Experts of a small language model.
Size: 17 layers, 6.86M parameters.
Training: a variant of Muon for the experts, 7612 steps.
Below are experts of layer 14 (counted from 0) of a mixture-of-experts language model. Rows are named router (the router's row for the expert), up (a neuron's input weights, with its number) and show model dimensions 0-127. Each number is 500 + 25 x the weight over its row's rms, rounded and kept within 0 to 999. Numbers have three digits each.
Before each expert's rows: "comes after" lists some tokens at least twice as common just before its tokens as in all text. This comes from a sample of Wikipedia text that the model never trained on. Tokens count by the router's weight.

# expert 8
comes after: "\n\n", ".", " =", "==", " ==", "==="
router:484485490507469522523484513480506518514530503533540517502515537481523494457460487500533550493507441559494481543500489504517489467474540508479523521529519546469535489526488475484498503511516525527484530484524496523504475483486506474483477550475454471479483504531494526464453511504473478483488459505511500505509471493501532518509545495505470518466529475475539502491496425470520494509495
up0:448502471519502536446510519454502492474536520530483467522503508481526495515527491488483495506514470453560523459457529508509504483483532540490483494471510520526501464500473487478526508475466517545527517512532498540492528495453494456519494490495516488466471481509477492545516515495491513470517483460546495517481493424495510530485509496525513514476483487477529497476534484460514510482510
up1:490495454537499483467509495468510527544469527515551520493514483475493464528463471471520460484542516476460488504526479479513515492531479524547492535524519478490484483468485519498469526518466526484553537493517482475516516456540480505497500519464476501496505480487486530497480496481468556507536486517495495508518557493496533508502438492519494454482516498487489515495517456479522498494538
up2:537472471534510512502494490469501525564478486496459548449474514502471510494508487486526502469516515518479488553500466531479450455469495497465531534508494533489492485495494496488512508523564475571523476511527483555515492507484494495504551471467503472488530513466466495509501482499490484481509510474474507467487516479492506498503496492479548476531523528531487513461505506504503466475528
up3:490517532433466482542523483489531511518493516476512534501534480490502512495450502493496487510549436510490500522511525492503521452492498535503501501541505491499480522476480496502469531530512506527531447535505530497459492520536496532476515487471535468494485504497570474505481509480494536488447502518519513495497507514496502478537486542483461443470507488498504507465489504545473520469505
up4:513522459531479518494481513483512540538465489510475495459478495441522504447531504501497486514501548532518501508512490490490514481465509486530520481493548448515489500477489523540534556496547516507532488521544508491561434474488479512517530523467520463521503504507495435474489482485489529498542462480504508488496487518495517508501470533472484485486458488516515483499502519516501495512500
up5:555523524504541531510488509456522511525558456481496533549520470475515497540471492506509500504496501518507482538508516534538505490526476524491471484483477503488471494501488496459495526471514529502517530518491529500452485468496531494518514473480463468531471541488461511511472454441489474503471495496550490480551518478502533465479491465500482454511498475496497511514532512486517516524490
up6:427472483519506530507504465473464521467478574500499522522539490500490473517523514504480519511477514516501482504490521525507478464504521570485488492502523480464480535533512527475474515473481508518524509518542497509525516492471497516525494498500516482491487488506523479498565475489481498506483556506539549529493466483514525519501477494453486435486477523496520487490491496488494537509449
up7:518505507463507433480520453494555518524486529514488519508484515503510505492513543536469520507514484529495449512454485453535506495472539499504495523527515483479482532482468496516515496438532496518458534451495521494503467478500520492488502505505504491509515512497498515477498435503483498491523503527468530541495502475525490506533470531465494468458472551526521464498539515490497482486534
up8:530470505467482538502484518438469545482483500513514501496531505524500473479497496522515499473543431534504503503521502459513520472532538467517507487549517482508509494483453531510518510526499489501503461541522556491482548497514497485518490505534529501510474476498493471467473495480528471443495489504511489494508503515521523523483500531491480502497508505497468538482567483474515510428502
up9:457450498524499533502515522483502498484511511502488501497535457503475486481530470512497522492580516509516523512500492476506511530464521494474518561525489474495496539463502511537493510474537518530446488466467477489512471507491474513482503516511518475464523515498466504472444506479562461475493500514521503492460475537495543473544522476509494460520484516454528484487522512493500522508503
up10:485529534482495473468520499452492508553513512517531536523525487501497493460505517547502553474493543536505473521485468550483484514490520526470475509543522475501492510486493485506537490502500505501478509470469479520516509496538453463523459440511482533512485471549498464484478482455483517497473535493500537492469504510506493498530489483489505452489486513534522486530504506557510470469499
up11:510516531514504532505546485464477527506489477546463507494512463524498495510496468513499497503494499513513514504456453472495488497447459488476507540487540556467499505510467486513549487487495506510473489486480502503459466482514473514507520496490513504529466529543535487533448478505531494477518510499517524485541455455509573473511488486538563477504489506524522512480528511490485483492490
up12:446524506502501519511482534487476467516499506501537485526543520517499544494502497548512520477529469511550548475500495489524510484501519508502465516505472515458534465490481477493435473509497478489526515459518450484494495501551501457565478514554472515498501453505485496463495471484516507519518504492528481490519486488485502486506489466520490475499523562506484537525455508497503526506519
up13:528536492487449452501500501490521510438547475465499491495505528484487500448472527561494533484501538506531488527467497477533510456514555508481498486520535527438517474487525498498484469494481514497495499503460532498513492479490479518511498481502524453481491510485528531541511469533495497465488506504495538499501506519459462476501508534521491512446491512455491500519524480504516512543516
up14:500496511513492506500488505526509479489551533566468468508499493465497443492483529525502521491477478533507520502521435528509475490521497492473494486485479511487456461517488492528510500506517509506513530560523508546506514567488507515490488493461515487485491476496479495566499492444462470453514470529513535488489521468517515523493518537492541482521537499537484489491471493501483486498541
up15:486485479490503502476506489500511456504523526490486523528483525520446470496484517474542511464510530489478480499510461526519476482483520486500442508470518513498506497502446506508499501555504519519525503499467542477475493468472479479488501483506522458481536554530518510543485471483481467540498454490520540506501541501497522471545547525478450497551513518519520525484483487504516459467495

# expert 14
comes after: " | ", " ", "2", "1", "–", "."
router:523479542441523498505508447435460475524540519531463487477513497500505486467547483482510475488501470492489504479464503482502508484476532462483530437543504513525487531535490520511528460520551470514543498489495531517509493517518510514520506478513535496522509486504474493474481476502491504520513519540500482504483496473498453494488489498455504529516475534558512479494520478475519501503549
up0:514497469494478464484466494490452510507524534518493469534499508507535507478507546462527476494540481518512524477537493547526482498490506470471511487474465520472438492525534530516517491482497537483560506542480483460532519477523493494495493566486461506525526513544501505471470493470501507482511493513465458510499527489544513490480478466503474515499540546519508483478489510473525491512483
up1:486534499483455574522504526517523513466454490508477531517472520516486497477492502543520482524487524490499486513506562472461511476531497503496487487543468514495471516494520514495525477525508481521523471449505491508511521492497467486510528529517514472465474486501478505529506480526477522511488501518558506494459530483501509525514465501422479497506468516556467468522484529492516540494465
up2:456460485466530534473503492460510476474456536509511515517526489537513500500511498483470500489514509471513522517485568498476511516520514502485465525530528499437554519470488506507483479512488477511500531537472438508528517492471531559532538450502497482523489504487498503503465507509486467515510493509487518502510512461482498547539456473519526489467530501498529489482486525453497499487498
up3:452486481478470502465504454491483519512497514495505475503508508492497439512521516508564466524481475524523499519523473476465541492521520500512499497490505479564506533544495486524480516496550455479547501498538463518467496470483527526514499536490444499488516484531486521506495479460497527475534473529532495480484492468516480533526530504448534501458519515492538500499509482513489512479484
up4:491523477502475506464492521449425544460540459493505493530498510507505519479517506524493461503546517545490518498500531502479510492477465567494496499511502474483498514553500549482482472474459486470517509520460486518501505523517468478465502488536483505472514517452499484518531503451508532477502482534520493479482504469484495497523520472510508514520494550472498497473525530472533503491540
up5:492513500499470486502574477518474520494504493493505503498487509486498473501497515513504519505544476462544449500525486483466522513499508511459468503495481494494475460469500492501513486546485511523503476456507508465522480481487482510494516528508482461482480461522525536498512446547525528528500558526512504452508489533486468491502511481465505559542503463515532483533466506526508533438513
up6:518485499524510493471482486468505554559503488490458486465522482477491495490504470503487518496529474540471516523512484495478508488449526483483543467505462525526535496552495464513514518523522505464553534494507481497492521474503461496451470518523466480497456492524520491487492517498478489505473501516513449513552520510480514523518501496479462505512485527520540469477464510559521504530538
up7:518522532538492480477502522490494464505520450498494527490544514466469489481565497498511520543498492441503520462520452543489465509516437511456522452520503507476473514526530522491522480514511518485490495524505491499520463475522459550519492494468503482535479485508480525517520519518489523486480519517522511516471496480516518511462513514555492547497518505474489518487504522479453523467510
up8:538483470513498490516523513483504503463492507476491491506498464499507458494521506475476497517457487502511520528442486473529558500524484526453489545495494504521534506512545453482484507496547483499511468483520515500519549489505505567490511515483536514486504514443505487507523483528472498488446473512529458502513517479475491526526509431510504494536472527500507491511536494537501543474529
up9:542534514476452485465502492527461480537516483503461480499470532531483481457482520512519524529528531502470499490509481490506533507490498528493528509497529504549511499470515469526534510463512457469524519506501496479489504475513440454495496475523547490561464518488500514509501483480484544538505436520524471499484479496475501497499513493490533452474498480499517532494476532517479460502534
up10:491489484533498581490510539465489508475524467484502521521524492548528458508505545471523502485495511445502521520561500479523532487514535492441479485515473484453510513497501506468473524488463511498494465513527494524470533528467469491521481518503519535506499492497495487510501475483471476485506536489514491500485558505479432507483476513477516500498474502507512464534517508514476533534526
up11:481528488469458487484482540514441480522534500500489483488466555515523535491508509500498465533479447484531488524475514507490515499464455521507485469484475497510495510511515516470490513505469514494511531516508478499467546538474518489460465496507490458556537533527507502505434541539491549499510518484514497510444522514519530530493512514505511510494489485537487516515473472465470503499523
up12:532453488516532499484536480515483489535511499491507531449489472502491462453543541497495512544512514491556471496495493495519457494517556486502517509461538529467460463517471566480528530510508468488536513520509464460536490474517509531518507475500474478489502483512481525499508452477504471518493528477492488488477512518513474528456469493524515523519521489500515466529505495533494479488515
up13:474505529509490511510471483465539491567529499505463491507564529495516491501484464521535468485510488468510492514457500515455497520493536499492510488503519537474476500489498495501479484490509463513486501519517490527508482484493517502492519507565501516504501494473524484514497508489560496474478529494490466478506509562493481501507561452483521512505494523492463454441515519520415490491509
up14:511493533467472524509519465508506522526536483475480499477507528495512472465489476540528482499540469504465522534509535536483510499513511519519466462486534481510518510520511479473478481513469488528542526478487512480504529530519561502513523501518518472495516510462537455487502522433465499509472497509526508455472492513526489468540462508523516469518490502458546473463521492512456469482500
up15:502506512478495539513476467494508488492510507499491492525507488509445450471553510524500471491522525518519509551499511495492508491440528463520476490519432494510460500521479540500505499478486502528524472494538488524495489442537500506545516486507506532509459431513490490521453490488511496476488530559484526482512503482498467502491509498500518461513522493546520517499518525442509536509497

# expert 7
comes after: "1", "0", "\n", "3", "4", "6"
router:500470481495500547544550502528505486529539524503495510484548524467495483467474491489543502524494480482515521508517469504529493476468535482530447493475509511515494505526494493522521529544489521489469484498473477509516537511459528488479473548471491512486497524488504493496468488470461465503505488464523488464569504493484458473513527483456549475517461507464541514497486476487514474478515
up0:507500502496452524492468506494520521551476511481503479505518461490503532448521475513516483530490454527533463518499437523520549506493468504503490450525514543491509475507482486500509539470466532522525509526488492489493547451478475487514498510491450507549482491478492551493517543493450475521514555515512500527502466485511510499488472537486512517473512522477485472510508488486489519524529
up1:492474482485518520497491473505445524451512507515472508470493538493486465527522477524515527487476485515493488492530492505505491484546532524491497533498492543503539474487520506473512502552510511537521505489494459520505493477475505464456492514525509487522513487470470481492533495448458503520438483512491535436487554473489550517517530482502506449524508550507489511484479511534524531516489
up2:538503527475499491497490440489511492534495516520490489491524470484543524496517497474515487541514501472470542499502502535491516450474516514514522487496515499498459514528520489479514479492482484509527462477458481512507483519479550519504481498523480504515485514550548466535484473518462475497481477457527536502517470441516522493512502535471475509463564535521515460527523471525484539474511
up3:521508498500483464484525547521488501471493510469535462509459508528524518488526523511514491470468499488499495480497466462538444537475499524550473533492528536495468501490518447496496473496490486525501489495478494529473532532495508486546511515490541477482459458463453452484469505506525489506520535510477504510475535490502477497498481539475495514525523514560499477522513505511540467543482
up4:460512538445472493492502520513509500527515514456479497497516536482534478486494492525553422511494482520509475537519531515479482479509515478483510517479504504504515464519452448466511498519525480505497498476460460517516517509512522485528510505505469536493497482453517531452516490526503495507473482498530499464504496525519495473529493553500481492487526499512531476501578473525466474524476
up5:509483499508509517525493528541521527486493494513499498456455496496484506498537481527548446503483524462501479507528490516545489460517488500501490444539542483506496506496509503462476497544508523480514551539472449467545540517492491481474537510522478446507461511483498486480488464491496518486505502504497535518485485489452515481537513485539497487491508510546479537537501542523479472475485
up6:466507510510538497524504498500487501508518462520470506480531495527539519490528497505474498509492512503523444528476484505491484504460534514537485516459497480500546513498508476479510539486547501490481506528461497526436490489450472515446519493501502503509466526488488486510534454447478461452520482528494499479479490517504485542531528482498516518569472507509510545507535503477458518521482
up7:485471475477497470513531507497514520495430540500451474511491499505504499480478533542493493517453555458527464504498489500484516513508528459496489490528510544496479544518467479495562509467519504499518496489507481489533462497471487470483484488500512498493558517506471480530493529496478491473552489495520511495529511531506511516531533526512500426521503481519505493508532498515494440516532
up8:523483531505529524498519537510492469505495463492479495501493538495496450463478493494546459515506513463471516524504492492486533501470483479454478481498480489526521467524561510466494468498471529481538497518547523529499499450528525494489506536457480480513511498496497497496548510515533536499501480526550500496491475527512496521507433501497480498483525534483559467447531493508521485515487
up9:553481458475530466508508532507553501506546481516519518519491488486497521472519618494484473516508499476518546517533507495472525510476516492508492499531539465487509460518514461500519505505479472491498472521491493494531520493514488446521497472525480489461492504524538478483475516483476480491493483508475519495499515427491515501519514519481492534496532510463483461516461493504500503495503
up10:557505488480507526479480490515507532492538505494561507520483519491513495520481483455505508458423460515520505503481469523525490491545507505484467538513453507526506501512517538502515534496482526487460504537510518516488526509509560504525482486482518503486540500500469467507478499530541525479474460491486489496488512555489463529482497501485482507439498501473492525525483449509486467480520
up11:520448483498468469546529479484518503490530473447494511498528528507472492517549507461507509501457499505521538540484503517507500485503482447483491491501510512503488500473479513470520507527499530522544503512497491541514481481498492497463425499504509519545489490514506476537508513465471527525498476450557469512532496465494472462468525530511528478489489521468495546511512525535510513493534
up12:532525478496524472474477485494480494468489508522528520508516495482527535501505549540494529527485508554521460500482469523492520459526501460525537525455484500495473512514476520456523505497531513475538484498532484483499471528497489513432476556477469526479485501513538495562500510478478496495529469501479487486461483495503526502490475527551508507502511455475539478482525521480459516496495
up13:491533523534506519518506524513524534513517459453480459485499471548489498534448516467469506471505507543455499540513491470555482472488510490505478499499483508518485479487488486474471495545478549464502510520479495522495493505510464509471510495485519528438521471550506516501511503538508503532522486529464524499503513478494511530560492483476510504489485482501429511508496532509505489475549
up14:499513450460526520473485527467482490464529444502532512486503472484469550457488525489515494501494515519519494494515493517515500480501520503538495551502498489506460502484530500527519480488510524512499520477545519493525491516477463490511480476486493524524500473534468505511507495516477512467469521466531532525478529426469502527495502506467520499468531554508490449455486489510539444472522
up15:467513559535505528482445479501491546536530498502521491487489502529527479491481534516488466477501501500498560504500488515487505518498528501480481539475458498500467498519493488468476539511465483465532491508530496479466492510479510482473455481459523502514517451476507486504511474514520486462490526525547518471481549497477460523491503537482462496482484460506505472488521481502522576523501